config.yaml
n_experts: 16
balance_loss: 0.00831
vocab_size: 16384
norm: "layernorm"
tie_embeddings: true
grad_clip: 1.0
train_tokens: 372800000
dataset: "wikipedia_en"
Below are experts of layer 5 (counted from 0) of a mixture-of-experts language model. Rows are named router (the router's row for the expert) and show model dimensions 0-63. Each number is 500 + 50 x the weight over its row's rms, rounded and kept within 0 to 999. Numbers have three digits each.
Before each expert's rows: "comes before" lists some tokens at least twice as common just after its tokens as in all text. This comes from a sample of Wikipedia text that the model never trained on. Tokens count by the router's weight.

# expert 1
comes before: " |", "s", "\n", ":", " of", " and"
router:507465615435540520559467574563444413410594487540498559498531431413502526534472491465517590473495560428485527527568553484491502503474490440394507440581441529520542515544453460515450477559402520

# expert 9
comes before: " of", ",", ".", " in", " and", " for"
router:551433463518449504460430518492574565534490514503517384545487495447500535510505514442442503537561578545496431512619456456419475530440515434381473473539516441522473517554513522437509474450521465

# expert 14
comes before: "\n", "1", "2", " The", " In", " He"
router:641504596507491533475474600473485586555544509480407505528560474512543430487392467538495430500538527561525488477572467575476492492561539516662422499450559564491446480502444533483441463534506424

# expert 4
comes before: "0", " |", "9", ".", "–", "5"
router:529537418528420501502497449529442406514512487437469505434469520467521486530508480532521460488493524490502514459449466578557473527632468444354503544506521528444511405540563599541483611590412435

# expert 7
comes before: "0", " |", "9", "4", "8", "7"
router:531461463504520591449589547513464455467589471485534512566524560519488520538496472522522601439490559512573433409553559526497563458528433574408548519440366461487469521455557430587512427505574522

# expert 13
comes before: " ", "\n", "|", "-", "==", "The"
router:420374556506458417474510490547432575499520571581469457524533484465447520520552533462543455542479469510598615639490472457494490518500460571574525537541432456533521574419440437468513462510480527

# expert 15
comes before: "9", "1", "0", "2", "8", " the"
router:563432413506493453502564490529481448511541504448585575468519448563413512514526498492445443551497529432384487589451528415473544510520458478534544565425580490489527464499540480499498502538598500

# expert 10
comes before: " the", " to", " a", " by", " in", " was"
router:426566505492498428530513521519534472472569543557452532453465472555599501418535542536542454447457427460430450531393441484486440403521439477436455445517497489496436516584540501494512486514530542

# expert 2
comes before: " the", " ", ":", "°", " a", "′"
router:461634480531567480438432545448536489504440480448484538424551471576545470521632459499416492482485476452561488565432492489465480478423515484561497504531468511514499498472480455491508565533456554

# expert 5
comes before: "1", "2", " |", "3", "4", "5"
router:622531518535442465511516606489538425521447509476531468449537502491498476438504487506535408481510528432510403469518520535488513445464591502463543536526533448603529499546431447520500431500566487